Weights of a small mixture-of-experts language model, trained from scratch on English Wikipedia.
Size: 13 layers, width 256, vocabulary 8192, 31.1M parameters.
Below are experts of layer 3 (counted from 0) of a mixture-of-experts language model. Rows are named router (the router's row for the expert), up (a neuron's input weights, with its number) and show model dimensions 0-255. Each number is 500 + 25 x the weight over its row's rms, rounded and kept within 0 to 999. Numbers have three digits each.
After each expert's rows: "comes after" lists some tokens at least twice as common just before its tokens as in all text. This comes from a sample of Wikipedia text that the model never trained on. Tokens count by the router's weight.

# expert 29
router:535501488488463444500515513513507464477483494522512479526494501538554488514499460487511511512468489516500508509491506513495481492516497560476450456503524511529453456488477500518608496520457472514526486443507489537474516524522485505491466497489527528493511527513487514447492483514456481504505451503445514490499486512515506478474498552509473472492505522513526497495473495506529541558559537515519467499489535488487502513503523469475489468511480490530569519490473533483495505463495495489479516494442549510508507524529473467484472516501512505505508499521502519516521494522501455502530529533461514470503504493548470559492496506476510469499476524503525526511478528497450512487454507483527522501519506497484520465483503465472501519475497468498527504513507510481464512490491479
up0:495523486501490478504507490537519522539542472511472516506519536506526497481490501460547506478476494545526514533576492470508547519526518482500475489503535495509527522504495463534492505526484499559485458508525504467505529475514458504549479481501525513493495490472469520498533477511500473515543467492503480492526493454513494499508480471516490477493466452455477472518474534513496502497521539502492525459474503529503535440503469477563499480465489505498535535519445521476483508483514519529436543519492485503513504484489494521495502463494530489522512441474465532490509476535510499533487497520473525488547489508519462450492495464479501462484470451508484532495507485506508498477492522501524506483459526508476515452511470516462544513506468520519514519505470455504498460488524510
up1:499515520502481476502513515468474507488489548582516474499514505507525518498492480497463565535494517463479510490522461508504515543462466523502543509529538520493547508484495522486506537454479525459508511509490537502501515485500544519517529471512502529490520462469482469533487491504515520536471504514510506481522496493494497474517494486487505489527499547469543497493545511495484501529512491494507512508488536450494489496477492514481480465510543510473541479505502466466483464477461507474524509512497487476525478487485487484517466494492488540529497497537478506508461557518490465470508486506517478467519482523493513488452527477511466482492495459520592530469494502480459498504492469500540502458550510451552458505505543460505493514515466512491468490479517455525479539494524503
up2:494526468491501460535496481500530522519464460479504546537534462514499512472487511497504505511527466519478500493495496496519528481459430516469505461492468495456457493491464516501509504511494491498479503493468526494511523467504516519452513550509521480493470534502495498472536555521474510494516531557508487464474479527515538505498515548487534476478532537504457516514535519513532503512502496470486506499534468483483498482524525518444448513477511451525458497481549494508509501473480472475526504523430504490534547461517487546492525513443513537534506495465467505529492460508530477483496469493492491483486518505496477474452515479492500529518516505480501504500478440495490495509523499460486507465497509533523544486485488497488493543545515480498511508512469530471519542478479500
comes after: "-", " a", " the", " of", " \"", " ("

# expert 8
router:483515500525506445553481459523485568485512515504435509503494518505482480497502502507525495524536475520475503491463458508528516494484456492516456432497538503524513467463530521490453521520518465465475523520505513488502508513498450516471478512505467452512495489464498528476492521521465513491506482474488521496493508478507516504501535479548531478514519526464529495521535513542504452481506520472457524519512502504539517541483494504487510487495498511489494456501481481471532500508452510511462491516551487493535438507496491465496451499463485486478461489475504523523533495474474494513491474523500496476509493525517553492473480500484483498545507527496482497483549467485510483456485505476487479493516535477490518459544502460540479490506532526521533497485511495462503496426504526
up0:528526468494489475475510480470469470520524550467519487478479446511472508516502486532542492480494496531509514518476515494506530519497464511482523489547501521503548520461469506484522527486502500470481542544504534491474546496485525502470472473505513501506534442503538457479498479495501514489483499474476500488492523517463545534484525446537497478535518514490494473517507471485500514460486481535528485501529520493473464523488525476484508493543499516499473485475538485498527467514547487470506501529473499473506459519487514505520504504513532498506544502471479474451531478551469512530457526537491511480499475513478511432505515475509538496519502455499481487488483532534528559489485521478509474496492508519476486521544442510506532515481456490493455503510486515490446506532506444
up1:481495511473514562489521506496476551484512480534471521530444448520457483539518492530484516504479528497494489487516516486513522510493485522486496501479460439507517497534481503512536481504486527499507510496536526489467483482516503496495469472524482515564503539479523562551517482485519489534506553507505522487497498467504532487532480501538493496493531472530512549479522474506482490494517466475484495464504458476508526507498493508543484523554483454510520447453498503535523498491509486462510488526527508504523464519491504468492483528505524496489478487469470500510474498574496486492506425523511495524473571486511482463498495481519486482494509514444439494456495470502481469543491519490487486488512544511466496500501506485502473490503510466532473503513510477471524497477528479
up2:484459467524516502507506516518463451485521527534525458506491488476539503490494529492563494476507460498507483501469522491502475558489512528457442491499496514489521486451524483487509491496474482470457521454521518538475494468487523482519505508549455499497511461496499516490523492470524528454503498499513528504439472556486504529491487510481490499522518490491528503510482485491534490486475519454477471476497524465514491509471494472487503493527521504489457525442529514529495492493507462504535543433507478490501499512505475477503457524473487489523503455503506503543482488546500534534486495505534502520472472480505543482472513471518491497504491531499527485514444517522455508517473488481487543494481513482469527489563436534507489483516510508531545523475489488527508472459511504
comes after: "\n", " |", ")", "---|---|---|---|", " Re", " Con"

# expert 11
router:519493501494510509536524495487500473422491529470472517530530461489495460463492513450478507506483484528517497483491488520516502530517509536507444476538467480482470421509500493518516496508503528462503541481510499513530533473523526495479509511511485506518570512476481502567493480510504520467547521481490508532483545469469470505492508503545482503476555501513499492472450482520476507511453529528539501538481490466495535484509496515489470518496523535538503457495491495491492510498479448515505496526516489508515460490548527500475488476492552515535469478503479494489486497536499493479497527504519514498494505498535520491491521513494498443525514490539516490564467525483506509492492546501534508421491514495480500454482483487463501545548523473490507512513511498514513493493471478
up0:474473491509493517506489482529528498489520482501472462479496517454517493493490524470514527516457508487533499498506500494475524522504502505511535566516512540507477458531488494519487485493458544529478465562501506524504492478489493448509497500487534551490515479503513526482502523513507472532492427497500529517534517522495496515529503538556492495510487493520475502499436468499467518474482515527498519498462481495521524492471509490498552519492471517468510533500537552489461469501516469495442485506483489488501502498491497480476485505479477515458484434515514486539502475508558542485514515517495495532533534472496504509509516500515495489467457493541510492512518507478493514506449498519529501488496551495558530501511463480522536496533478476548501471495479464553457463471451473
up1:540524517502479499512545483495423539479522501480516489549538505533470540462547488508517476512489497469471513526487496484502526554475506489475533505521539494504486502495454466534507528480540522519478494481498526511456472479480519509532495523464481497537526489518494507514451484461517480468536518496530464545465520534494511516526535471534503484506461473483495494502500491495497500508519486491514548543543530485503515523487520569507514475497486476474502502516505489472497489509534463457506479514539497497426469518523521469483480496507486484526539479467445485487528524520516504524524470494506467534507468501490508535524514479461464514490524514505535513475481487531492491462535467498471472478526541471478514516517523469547501535526518506486494520498488506523511514521494453
up2:511477483511493477485503525476488516465539529465491519480528482520488501433521503465499501515492530520523510550516503481497496483475514506534490499496483480464451507465519485556522521447552495544513484471466516493494481526477496503475491500508495509474476502472469523516520514545505537509543511460495506490451491468498531490506492514527448471538506526438495512526494506511515498532470527489484518486481516512464496519522520490480484466512475479443540542508491470548568518500526476512538509505491458486472530539516539483494490450531507514514468506505463488534524494517505505513550542491451508484503501509486487490485514487474411496480498482483526487500492498502498515523464503494541490496472472486480471518484485444503421519479492500495519509504495494533487509520472476
comes after: " ", " |", ";", ":", " (", " $"

# expert 13
router:509531513407498478483499487494466469491468517489524527490512573525532493522529502496469447514469484499478492507442489537470528487565498542518476501507534497509507476514519493485495490537486495500536517477529485530469521487537471507479494494471459527513511514484488507556495466500498485517526477483499576523512492496537478466478495515511481501504528501513516513464509512494525540519516503493546489552484481538499532501520516487472470449552494518569494487561458463504504477489514474492478472560498493518491475525522499522481516517523487518460494475509515502490507483504469473503492460521516542496515508463479488512481472507502500504514451529501485478485504481500483553486509522540466472515505511490471489486473545491448488515483502469500509521516462510500507527520509509
up0:514471523468521540504527490501472494513498539486473497472481530509505508520497513472500515485459522520530485594524516503527460519521485485489474473520520482482537489486491436520492484518499522535489526532518487472471460474514474506506497483493494493461492479484482510491470487511492484513523491492494503527466496435484499543466512509495494504511530489477540558503502494509535529448514454545506467531505490515492543499488476487479511506513470518503482459522514478522489476521494505527502461542480506520478471507531496463464497511450464532497488507485578474477472521534488525493509493530508531482512497518502497516437462540487510487542489473464542487506515518525480519501504535552454432510496522485469502552475484531475522456472522514478508491501474518493510512485495493
up1:493504491501513474501507523512489470545471511468453498491493544475471483526493510476468487511505525480493504534519549504468476469542495511526512539519483472503471495482530483479520523487488503475482492512504510455491486488522482464469487478479472519463473497454534484531511483474551518532507431509489510546473476541559482513487533490543474463512504500483551508470531542479509547494542449484494472518481487528523499509489498468469431466506495488541520491507488505499510511496500476468485467502533491506501531503507524519513521478480501521486464525505585445499467513503507458504502504499496482498543493455474548549489477490476483515451494476499536451482508510563525504538496497499490506508466525498506482514490531514540547528488493507515515499482482489487499515525495504
up2:502488498459481506526538523498469518536473491538485500499504512485534425511511518513525511508495517506527506541488459493536514498512500539521492545520463524529487506502510508505489537550503486515522508490516519462516488483467506525478494528497447490476502487535539512524518485442452484525530517511489534486434489513486489525457512466513547517525478481522528476467454545510509493486448497514481501541471513530485547463546479512447526442558465481512489505488486522486471484478535517436522493486493505458483526488502479456495491471495481522508504494504511514522536552518499488490495464515514530498495465493488501474478533494518511510504512453480491511510512511495549494496482503487502510532523476480564499506469456475453494507500517489541507506490488532525470524482471504
comes after: " and", " to", ",", " was", " he", " He"

# expert 25
router:591493499478513492560463483508483462498502499500459515523505486488516471511499573486510496501518492514516470466503514503507495535482500478574464500517486502460497532519562517501564457495481515506513512499517500512525538524486477479501514486485516518473523508492467526509470496497542471486554526496487525523502517505536507493496498507534475496467505462475552526474481464499506502524486500478526499524520529510507533520509490473511534479491503483520530516508482511493489490544532526483472494475461497480529512553476520514487512520529521528503464482528482457516493445542509484519513488512461485494465478482511495524515478448483501456492500479512523519539472525514447502491474519491521496554519492516408468508496516481530487528486531498486506465540499502535482503518496481
up0:482474569490474515519460516479517502520497512466499525483531519512481495532499498460493515533476491517503514492499478497502538525457535509522497506535487503515535517535534516495518457487502510508543527496473520477528467478515460509540510486536527508504504466491525531524458532460496507515489474481466514526470509540468488505499514516479510520484522524534535529548524536487480505487504482448501511503532490522540434486492535496510427492448531508508521495492462517493530437456489516526537521472453517477482517484511501457482506522505479508536522516515529485500481503480512512446492551504494511464501535470470514516525495519454494498535512499522500517465478496484523475480528437544525521538513504527456542487463519481487501478496460483484464494519521523495499493522491521
up1:479507499502475501514526491504483459467500491469497480439496545493504488482527476496483458526507484538462475506537475483479470483498541540518500478502514532489503490556528511504554477475523478533520507530553479478502500514498483442486480519460513518509520483494516504516540487471528507504519520483490478491491489463478484470528559502485422483498473476519481514459488508520503464474528495487504464514474501513499505511482475476485468508509482475495508522533526463500468496501472479500515485500478528507465452528496498487489509492492523489469513509516499464448483498549507503524545521527505534512496533504446492452504521490521462525518513482522561530507549521452507468484450500446511544468484481506459465495479482561498513503498454474484475532514541503490515525499511475
up2:505483467464508531499446504496508533532473519510539505491524531507482509513536486514503499477508487492513491448551491490480536511528548495560486482504504428514453509508530470476488519490485504440492501495511450471483517554526485469536504494531512515521487490490490486508485514515470508531542454535454517484526457530517497503548519499467495481496484532528510499531478489504481527495491494509478502496501453483472486450470532484527507493457544512531516548485504495476534494476507493461485527548463506460505505532493499508500515509536518470497471486496503457469481484475476484532457485526483505510503480543534507516515486503500491490517509492538529498535460497561508543469497497505530479518532532514501486535469502476556476525506480521479545529483498495512488466492511555
comes after: " ", "-", " (", " P", " p", " un"

# expert 21
router:503500454534472496523504498495477458517499507495516505488540498515491528484467502503514506516496521496485412535480526499481520507520502529508470432510451464505514507522489509502524454568504491463527541502505500445449485501511507513508475523529460486507539484483508523475509479494514463441480483510503507511496478427500533480503468487501519464496531518536547470537484485526513486487504450513508490550491480542544489486511551511533470479519506520507506531503500487465519464475488534511510461517491527507516522519502496482457524500522466457498510549488488508545480457486481514518486522545509504497507536509512472473453516501497460491536499530483508532531508537474493506481524494522530515546465535516513524503502465508532508494510510506465516484476507517523511506513535457
up0:522517500498519518505523528496531513524465490464502456496474493563493443472500529511520487530501496498481479460472508458485464469452496497529477501501496469514529477497506474522479471521513482491512468494497493510557533522459515478465481475492474488519547458508545534482548530435510502489469483460515467513538500490499524511508519499534504462508450510521469526516528442503522500484493513475497540484491514487510510543484541534467514592519495450488494485507517477466496519480529491511535480532521486478500500520523489526521505537494481446492496514526491538498514506522556507520512476504503539510528538538478529494518513496475505516483492467534471460521484530527467449488447514507492506532514497499511514508496504533484507483508497466501496461482521494475463514483515490
up1:520525497510447509496480500531535459485506494502503475550509491487494484484489442519486532540510485475528542500486498502479500537510524522486470486512481511506494529535506516514501469476492533476520554483473523504484434485552553538494491492517473464512516530506463486503529512471479489520510486523511505486480488506495487469497477525543514521522501523523511473526515470500523489499535495485432490501492442502503501532486535490527562479474497468489515493517477514493526489479486496496452456528468509538502504528525511476472459468524452520540505474509506505466452483548477483442504481493482489502488514481487450481493501520523537507500510499477488466484469515494488503465499539548491503457520574518532504511489444501509486497537533447503500523500527473500477529522525472
up2:463508499483547570499504481488467492499527484524546503519492523547517494480515486531505512456498547553568509499530537452506473470465466493500497475512523480475524501476497510516536517483474502492497517542534480504527537512520502473483538495523456528535506477477473521547484491512499543496470480516481499519513503490499522489487510491511474483476520477511501514510492502516511490537563472484505465439520496487496498461509498491506497492470470517503525550541485469508525490493548508487507526465477493479493489501516458461460493506528503475545522490481478504505549487518477528494525485541496506548452466489492479511515498503514470479511526472530555561505444481482495485520491499453497486483505526446496496487443521550547481528512489519519514515520488495509511478507497495
comes after: "\n", "|", "0", "–", "9", "\""

# expert 15
router:518494532490554459474503510480480520487471469487514444519508496534477483523503510484522505522465518513511505471466516523527494480493502484462496531489471484491463505492491558519483508525510473462480521511506501468470545498510476481466499515490475490464508500484464441489487473496482459500483517513501484500443502517515499490495497505524537528534500460533500503492463457534525497502505469455503487525518517483530520541486487507494491516526526532499530464472488497478528495495526485474477518501501476532469498492494496457506487505475493503526455479549500473547512498443485479488482506553466533445501516529568501481519453520493514490479517523491457492537563480504517491494428480486551492477531484481502499523484493480501535563524515493526520491543503521443518528509525503
up0:516522504457531499465537437560532479504472466483504496494477473523500481493512533487463528502516476537514508453479542482499540568471528542517467528545488519461506523485545461505506478470514522498480476494452504477491456523494481485461493484487519501510510488528463494503515509494528501486474503505481453498487483494502519505512509511494520509461504481466502504485521505484500493532567496517507489528488439490504531493518473507525505482449500510465512508464492499524483479490497502498480532478501549466527496496446480500471515510517533480544511521519534494478469567533515469512492486561558504545492513497500488471532525477500499493521507536487491537489499500484515538539476528535516458479504528495513527526490471498528508547502506469472552536500482475500521466512506489
up1:469529580499494463532504508491512495522516512474499516479519474509493499497503507510472505504469506512546491502462500513440544497511469504502485517495497481528438459520492509465478515500495509506496514491524485477520506487510455508465490529521487514472498514518527475471465522465459474508542523508518476469471511503506504547495532519454458512514575499446487493487533497540514505489533523493548512519474509494515529505477494479498507530483513519470534489535484488443463499491469477498480497546531508493526500473518484549459493479465518540500496516487473468505509512495462497490571491487449498516468502464534492493483540467530519533500435487492480494513518421491519499521499495515508500485493511499512499510473533499469564527491524480492537484513551494489478519515507520
up2:499495492456500572536463481469472536454499473488515495473502517470495500510518505494510500526500492491507543454516474482487513508477448476507559527483508501460486523515482538515489518503519515469523532528529478482527535504452471480519485463488504486500543521511524490478511526544515492504462481487531492495445534469491477521484475525490475480463532505468524545542508486475495475521496491499506584493487512491502464455493479454486537493513554499449545539497511459525482474509510501508488545528485486525490489470530482505535476542435518533507476520487512507519484466512503502512516499471479458472509500484507496500482487527451443503525493466495503480489528490504460475482487493509485529524456505483485532506514489478532480506493493498508507495492478461552519476505532527
comes after: " ", "9", "1", " in", " (", "0"

# expert 28
router:459538468510477510512468528498507465453501478465492468503545491491502526502535463516478511526472494522466522479506506504490522528505467512487501491501494502538504508489493542530495504514501496470487459525508496488505521539520451498486502539480534557498496472454505507516472492504483495523517490483483438526465496477496495474431487499526501519521485483513516476527545478475528451507506511476555470508549488521492517578499447495470511476497510489541537522513553531486515534475474475493510548498476510458500486503519476491480506480552511534521466431477527551541516477453488511532467474501456508465526531483484484505501470490493487477516485495507480527551537507492528520491493502497520475477547489486492495460497514524515486494475505481515514505495508483552535500492498500
up0:449525526499470520464493496493487502511512441532512482498474475514571438477485498502469460489535500528513484502512497522505543542498516511521501444500482501477521518449498529536530478445464532497518492464531499531510520489492472494512497481510509491526525467473480488475474501497520525553477527490481494496515476509467538505511521466492497468506481468527490496520472480516473475502472526471489453516548508483517498487513517551503531504501504534509484543473489474532544506483545491531482513460470498493539534525515486534499459505477516527486527484527535501469494480479540473550504506526526506480469520497517486493495539475494501520468483436466505533486460517482550502511518512504503533464544442521503491489503483506525483491491533527495521474493520554484505509500478460
up1:534438491517499488497498527538470473491521498490518528506530499483465513486516510491483535479501470468521521512490492512505488498543507547476494459486476535493529503487517524453472480525497491508517485461504553509522506505532460487490469511517484470492486514479545522478547521475549469548501498512485478531493503521489485525534479470528526513509528500501544536507531490498545438541529566552465494497493495524496481495474500534505503474514490480513455484482500518472480500543480502476546510503496523468544544525495489474524459501496486506532504484522489466546468450498533499513499530480483485554494537508507467480483514493448535542517539505494555545488527488503502510462475516511469514511520471495505536491493471483490512524513487505445521511488511515507494512452523541
up2:517500467487495563500546470501503475471505490497509523527506490530490491501540487521457524499472446525520528517485469512479501473498526503486508512495504511483493467496499478518556441541523524515479527517506513483478515486507486472497493539478513448509501523517555519520454518535460501493528498472493484491514528457511493488432570509468467537462498541534497464497492516499506506511515494502504504542466480483484480495467507511482486498530527499527485474441520482502478500507467503492467485517494496493507475539498460511485511492518463535532479531537506510470519508472474502482515501448474464513503535527463531512531477473476492520491480515466462446490466472487505518501484500473482490514542459496531523468453497525500498541530512432513548502531524493524491525469503537
comes after: "2", "0", "1", "9", "3", "5"

# expert 7
router:493541463494463504476456497508506494507499498548517507562524461558500498500537518453464496516469482528511499511434439539480504483486494496529520478489473503491529511479489513505547486549506472493522461475504517467488520507527462532503513492479506485467543501494507484495501478497541514500508525484472457526449516480497518481511484502524488474484514509488507551567439466529494458509534517520538505497547515510503550485473515496503481504538484521508502458457514486484501497468493477504511553485484511458493474526518505520471491474495520511501524530491511541516500484487469536486486515507489514499492504525523525518494465477471496474476518468512467483478512545487508517497472492479513464469491503482513520473478448540477484547501529459514513522549502498439515536493532513
up0:522487478483496503463491478527504472500475527498487492458502531505527503539552498529523504514491486472484467505492474515530524556495472446474464513499500542523483501516487497464463507539459511445548482477496475507504517483477464492532476468482495488503501478504533504487468463450498517503526477486508468517542489513535472493467496547526477498533463524459475489554509504495520478456483502521510522564470503466513457523444510522487518497490476496503494471463482537470526489539510511490524496494539489533545505561455454497504510543490514502529520514521524532507535510505500492490487475559509555509481464471509533523485484518526525494523485513482485492496521532494490532503521504529525489479493537534450500486525533496515503505508495511472474500529449528481525510482507472
up1:498500515500493480535514501474485517448531500506498502473485428536501518535516497514525458513487485525473490548481504525472555542504522506481496503457475502509493467536508487481499469527495482472512515539466486437534473469488510513526502516504472492488542491492485499506497494526513506484520508481515512532515487499518484493520513524550522481503498503484482556544519483463509502514508496488524491521485577512521503499541505522480517526492514476539465521508466498515506464469500520498494478495490572493513509471491494471529539484516520489482493502513459522460512476463457563505483433530504506522532543535461514516508496519411493486479516505474505474471536489465506505545483500512490456506500469535490476480466471509512496529489494434508483473497516524500495516478528524
up2:492481516494500510474474533546471499517495522521485500505486524480507540501487486495473511501526497550501534502478492518540504506508533529507503534478515538509506496460475512491491502520518500545520479520526500506488492475549514496519496521463524532537517490511467514527502487485549495513530495546465490487469454475482511503476506499495490489486526501472459518503469510547511543539519508534511508529479471546500546513496568495555482511525507501476501520534483523475498504522537521465467493538511456530479448461513462477490446531483565487485517478510477502467502477537458497507533433511518496465485509474510502505542421512476469476501506487518478505522492509509553449489537484500489503484494532516528483490510484479517448510457501500510523488514486492449503531473469500
comes after: " of", "'", " in", " with", " for", " to"

# expert 5
router:471496491495526504490489507484501468503492481458512523472525490534482474494530462491529494534516487484523494478487508512519493520528535503483445523527468502508499473504507538460493477520480518486539553450524505500513509553498482462508531490484524488511532486493472495507477492516486462442490487532486524479494494450550447509511501503528486491509566507517538475474509476524517509486525469496502543505509510503511490517451506512502450509523486537533468478485513504524485515501512533465516496486475510495531479480523462475503490435438583527529487513544503568478502473502453502517512515535525544474511500444503488504505492523490493507499494493481470510544502534515514526484490464446471527503488536505502515483494481503499497510502496519484483488521492497480503511541585473
up0:569481501476473481474525493489507487547500508490555477503514495516458504509531489496518489501503479533489487502505450467492482542513545472501558496507486538531514504475498506526497493474527483525513493532496509473547483467504522472497517501505516494487482474497491460475503480556494520526464497495532509479489476526481529493502503514507521488481548524488502477525495499520492496530521463485502487522498508478536477514471534473495517503493516480508522474448528551495562499487533495501520484453434518530557465531543479452519513496500503458519479458473481474501498449471503451506505456503477483531510513488432538498511491501477505494502465538496466497491444501513510548479514473496499491512537484534448477509549516512500480504500487475484473474507503532480548547515481499
up1:500495461501552480492498550492532497484496546511449531527489495467466470474519508494499498520468518540450482493473523522495408452547493480490452508499488516497495533508505465504498555509524479495524503464497491490482541514486523493536494490476538475506491497522534527471493508501450490492462478495521447543486468513518494497506519481482530556485492492475444516505528518529534473560504528484481469492505500472512494517480533514483487507472548486494513525475543494507499457524479499508541503465491522476475507469513508516517507535533473466527507509570486478495515478558452500521489532487488483520493495464503490520531482532469517497500499494505500496509547511474510469505497439486522532531468527500495531492495515501493539535459522514500509502509515505469483486487483499
up2:486498502501530503509501444502480457480494512487494506471479489501519480506499497494532533500484529511470470501520451505478500518509511461496477485472486465518473474522536510566494478479474469465520486529501518501487485534491474553518496481526499523526498491512479427474499522458525532505508465493508494506531557491523528524560528509505494486446483495516529457555525483485512493494499466488532488473530483497453529554519480452486481544543499498534487502477517502554546481487480552485497453513496525500530526502497498482505514482493493499485480526497494487453523476506538520522502525506476493462495489535502480508455490534513504507487528480519496487494470484482506512492524525520551492458443515512530527517502494476495511525557467489456560513497457544501489487477475526
comes after: " |", "\n", "|", " the", ":", ";"

# expert 10
router:484526471471492480526478459497425497483445511475490511528511553500480464519485501489474479520502499520533498518492504524507475517506520502502499514553549477481490501495520514478520504477493498522561520492521511462516521538511492479471480501426493541490522510505481489512504493509528499500468501508487528454520498540571509465437488515512509450537502482478498525510493465512512492523494477476507475482528499521526501499498484485502465511514475487496491484483488544480505547449508486539472498475503478498480500546534543500491522464505532499496476521511538503502479497522473477513459527505507588533496490502482550509481507525472502500489489468492490469483534487480485500492485482454455468478457497499496512541481475449484529504502511544496533498530463490455523543496499545
up0:478492502510483461486532498491501494492515493520510511467528506535479511523489524498503508497469496476534495503513524480501486477513488492516507489448492466515509487480508490466508461513525481489489536544457466449546496529476535472496521547522524500499514486454475509490516493508487477520496499484505504451503510523548474527510481534543453510519518498500540555493534474521489515463521555474517512502530519487519508474495490513510479487490498513535473482468504497471550492471470495479510464545538530503464497533538466490537526455499479474495500491456535501517517530482462563506453474504518499494545485504515461503508532421458477497524554534491459470521510489504518466465486522503514495518491495539510477445522497507528476488502478553516487519500528497566475516476504497
up1:474496451466509469486543508541488530502487497507464507482521475522537452506520505503512529510507490502443534450479480513511489512494512494510492532512524464477504516515466496484506481524462492508481432518466493503500518486476456446484454544511489465565475481471451535522540521484513497511487486533528491497535482475497513492510514510459482469470529506495451431474506529526461470475553536529483526531495513508466508480473511484530529500522507489526495497488535471486504492511485483442524509533482457485524513529504470466456485507502494506493507486542534528498496496484515477505526532481519480521457532504543511477532498462497512506510507503515465468481475472506508532511506461506486522525545461516503530469502498500507501550507514532546475478499510518504542490529482519
up2:489464479508511497501493501473488488497522476500499497478487543541468516446472493501486443515469535512492494526506520523525513487486508481498505493461530482516567474512542486544477499474494477496528498508535532484511510511492477504498528493535485510478480470442506533532521498513488435514489523494514490481492523500495486473481501479484490527475494530535532509513535471514465435486449488498522480451459508517480520508523488551534511462575492503474478540540489463474519502503439483497510493467459510462502492511544545533517488483491532515498491539463555471544499545482447520534504529514502525460512489504522481477498505484498471505526520493512510504517514480459517523507511484523536512491509490504527512523495525548469453531496519508472516515552475525500519493501501497
comes after: ".", "==", "s", " =", " ==", "==="

# expert 17
router:494504460489493496475482484501465497440463541502448531488541480474517478474482531498511476492488500501493486468499502500522514529499493481481475524527478445503475473546518507508491506502499491495506505481512539472540545485536518480494501504493528475507504496503451471532487487499516487477498541460460527504502470413504487479484570485529519482511511530459510450607503460533499507523496511510483530498522494518509504495509532509485502477545532495492513488493510528472530512550523532489493515519475492471525491552522532507486520534528513507503474456525485473541475479490525512474434487493565510517518483499458552456470495506506447509531484478499496497498466491461487490487522507485495514505507494511474484497469498501518484525479523504501494503520463486464514521477515504
up0:489442505481523485512507533506523571504493526520491521531544494492508476461498508507538517497460530491502515498481530515497514516505552517503487476471492480481548444523464517525500503513528553515503502522508561483525504510540539495484499515502507525501522534520490499527460480548475539496516530484460511489474468489520551559506542500490535507530470468493492522473495505552475483482541520469482491477498487482475485489495538471459533511501511463488533506528508521486535527520537522487447503550463470472494465507451482485503494488518499505565504480489499520484451512553520526485490503471488528480504447466498469501502508523495495455457459507493504498512531512499504517461456545491480476529503512521509484507507498529483513488501486489515544475513503514473522521474478492
up1:534513505460541496476515532528486532525512531492520479488499491492466483498508496477456501500497503495476530478461502492519505482493486512546491477477491459475485524529467520518540498477506519534550458483537524507513513541512489467533503489486477487483528469455498518541514493536526516511446509462469501489522526465467515507497519490451553511499472465531464536494510503531440519493482492517512536497532481512508471498494485504529472475508492486521463471519505544525530465515504528519493520442506517495537517522509531555474487488493503508472472520467494471498477495487535497483496500495486480478441484504506512466538472490464510504457514503493483518499530460509538545481444493473486531474472513533512472470524510532503568478507557513532529540480514513504511520542488528
up2:531509499496485462479491469481543474514472507512497484526495505536501484491482446528518509503507489485516498516484470519506495503488492505496484526502449477442527513459578515509468530449512516467494501469494520489497518479531456469474474530478485538522462487521557480511461474521544477510506507500532475499494520496539487510440528474517517493469506495500500468459506469514477480474450467520497502495516455502546467517498498503515501516492516587532507516515488467517509514485495485470499468481479533488497526493521481461502481487514513509518489485488515495457484505474536474484460554497479489509515513494527527506488511558533496555492529488508468483479469537474516459482513473513480473533561538438513494449512500486478487482514512491502507507500524468539509507473533497
comes after: "1", "2", "0", "3", "4", "8"

# expert 30
router:503503516492500493492478478495506530520516441546502509524509482506523494505477483496478505505474448550494487484497530520489505545507501505492496488521507481495474491501466548510537480533500543489488533495535506520467536474492500483559519507469501519490511431506511490503487518519460452538496510507479469501501468504472509477473473532509536462545502535514510466501442506491476523503523508469516531525563524496506509510470494470465483499489526514503471507485520503469508452493501535511530524501499485499491465443488460467468460540537457465463478489519470471581527511489466450509527456500494504487487549480548508479479514525461484495543508497463533518537499524527478513503485469504522526503508484501474473496489483504479494526490537507562504515490481512529519505523471520
up0:476528470476452519497516501518524492516466506483521515505506461504461544477519493498491493525486512466448484500480526512486482510529514442495482457501513481516516529463535494515517509487462504517486482517529513518493494485486520493492555501530538512554504539493520512506519500469503440493472526536514497467530479481433595492478467479498511479502555516496511502514518490512502463536499518505489519479494450505522527503481516436502483511499485473529506508482458485490522481482511483503543480538506525482540503486504484487529496507518508474500490504513507468502462530487535531448531500538495455498498503522511511490516452494527485443507520539486522487508497506486491449476479503453525488527437490431477516501543477507556503471480475488506512491505531506510503497520537505
up1:516470501512548490538474505441475438507508490473512490520497533474475482503494479508467491538449516495507465495534496468482467475492538512489480505495560485522493512474506508532473459508491510522469497500501572498492483487516544498491495518462476520509519476492497494473494524501530493496503501516497486524504536542520479512472446485459463528474513484513488490520522475525491488485478521514462554515500517501564497523523502482535494477492473456538448514479482494505525529501532516467505496513538497538503525461520487477520504487507488551461480445542465452475538510520532479518522442509537508519507512511461504527475516505468522494496477503518486492507496441450487470488493512533524495538514496496528485502547481490481455489501457521492491538483484521496518515505530459
up2:490484497496536510531493506489443493533489504489498518464539518501530472519464489487528502517521496480526552492502503518460488481453457504482506464494473516501577520497452462508476518502473443449485487507520530463541487493521508508519493498524447441542510476516512460455489475476512517498485474476515500509505478475475509485511503487500530495511515534452519529470482499520521511528494507510505484481521470532522502477498519494482479474505476497458521473498509516494457538472533476493519488523477517484467502511510473553471469516447493533494517525533522481554561498481506498547501555543518497515491474524515471508471472540520462488540508501522431491495465507505487506505541483491498474471502504488513503519521488520482524492533517529461478493469519499471512499494442509
comes after: "\n", "-", " U", " No", "3", "4"